{
  "num_hidden_layers": 8,
  "d_shared_expert": 384,
  "init_std_router": 0.0177,
  "tie_word_embeddings": false,
  "max_seq_len": 1024
}
Below are experts of layer 2 (counted from 0) of a mixture-of-experts language model. Rows are named router (the router's row for the expert) and show model dimensions 512-639. Each number is 128 + 24 x the weight over its row's rms, rounded and kept within 0 to 255. Numbers have three digits each.
Before each expert's rows: "comes before" lists some tokens at least twice as common just after its tokens as in all text; "comes after" lists some tokens at least twice as common just before its tokens as in all text. This comes from a sample of Wikipedia text that the model never trained on. Tokens count by the router's weight.

# expert 2
comes before: "=", "\n", "  ", "\n\n", " 0", " 1"
comes after: "=", "  ", " =", "\n", " 1", " 0"
router:077143126146118117098140130111096129113117149109139145183116127145124135134143108133104135134124147152120140144159111132165139127125133183127168156146141121131106125118154120156123139106101132124135120081158123103089137130119140153151131151127133080163142147123152121165115115103200144100152142167071119114140139140129130149132088168133113140111154103107125073179130123173152146150085

# expert 15
comes before: "=", "-", "The", "|", "In", "On"
comes after: ".", "=", " |", ")", "|", ":"
router:149169116097110115084162111163130107106128140109120095129142147134121122150128152134116134132138136172121116096137149133111170138099158126125119137124151146133122145137121140133159092151110120172130124114127089099072118102111146110135108110090100144159171184112083139193165109125094172127112105145132130091148171159143143130099125157117128105123081115101118135164109142148115197122156

# expert 4
comes before: " |", ".", "–", ";", "%", "0"
comes after: " |", "–", "|", ".", ";", ":"
router:149093140101142158120096122138112087178110110124095115124123121140142152155155130126100168128142162157091098118164114153130138125152154111169154216155103140131146120130124106123115127138140101121159121112117152097120141143168116127180140090134137144137147148107118107108137130104149139155109131109140134079090136147116121153133100132119158106114123150092121105161135111152118144136118

# expert 30
comes before: " the", " to", " a", " by", " as", " in"
comes after: ",", " and", " was", ".", " to", " he"
router:086122082143135148119166136133121110115145101146113136165141127114079160140157098151094104136081132156114105129114150128139116076131159150120149135138147139130121141116121133137123122141118117137154111142125107125126114154122134142146117118147153139109128131113091151108144109141155118157080116136143139111126130165157150125114080137145155092096108075083100128143126106127096149108146

# expert 29
comes before: "|", "-", " -", "–", "{", "W"
comes after: " |", "|", ")", " information", "P", "\""
router:100128152144143134108126135129160095136128107090122148139140164127121157160124135121097136148135131174144147160092110141132140134113158144134132133113132107162136166153155108133183125170107146152163133123135141121117156100119149115152120121128149115117138141126135119102108088123148121133163131175138127124052122139186130146168116121137149080105103096141150097103129075125072126132127

# expert 20
comes before: "\n\n", " The", "-", " He", " In", "\n"
comes after: "\n", "-", "  ", ")", "S", "\""
router:159115130103103070112135134172151104131148093098124136124098115175144154123121134124134141152155152139155156140093123160122126114157163085141130106146125167127105125125125091142150145170084102118130134139151120102121142123110116106133142126128126158152098148102108139156120127118125118126102104128116089128097112155130149128118103147083102125082141099102179120152130110116149147101107

# expert 14
comes before: " the", " a", " his", " be", " their", " its"
comes after: " of", " in", "s", "ed", " for", " to"
router:102100124117115107135125117132128082145096157105140166179185158127160155133118116166128138133100145149145130147124156155131145130168137113125119173137134135134120114092093123160155158152174112140161137151105142063089136110086134120154163153094144117103132135118134171118132116119181154147127078177104146138123159120103088140133110110145138096118129090152127096134095135151112151107139

# expert 25
comes before: "-", "|", "1", "0", "2", "19"
comes after: "\n", "-", "|", " Al", "\n ", " 6"
router:137134133129121130101086130084128114166131140099057103195175131154094095142121102111110139156146143190137124126118145165171158109140130111179175130096096149136110135139118091162156138114134122129160103108125138130123112122127081116168160130099064143085141131104116127140139154115158144142123106159135103118151118147116148172140118153139123092115074126112113110164110138138108085133138

# expert 16
comes before: "=", ":", "\n\n", "See", " The", " 2021"
comes after: "\n\n", "=", " 1", " 2", " U", " 4"
router:131114140152129133143100189147127135148141173111100138162093148139140122128119136143068142135122136164125103162096100136102125151092108135156134141135114107148138140100152119124154163183129121162135126116144135096174117163150119090159112139132111162155149185125125131154144106129151149155127119114109124103068082133106153100114113178105123128106109125183137117147123142126094137109087

# expert 0
comes before: "\n", "  ", " 0", " 1", " 2", " 3"
comes after: "  ", ")", " 0", "%", " —", "0"
router:111118130115160121127151138168153094124170127102118159178079130122139142154158075122128086187125129167126095095119156165118132088121142141127106121129109143156113138131141140134129107092152152124159124127088118141118121118135145162181163137158145126138066147126117117150176119113152159125144141156138143119108146155114099140093147127111157128127134151105092113147125121126089143084113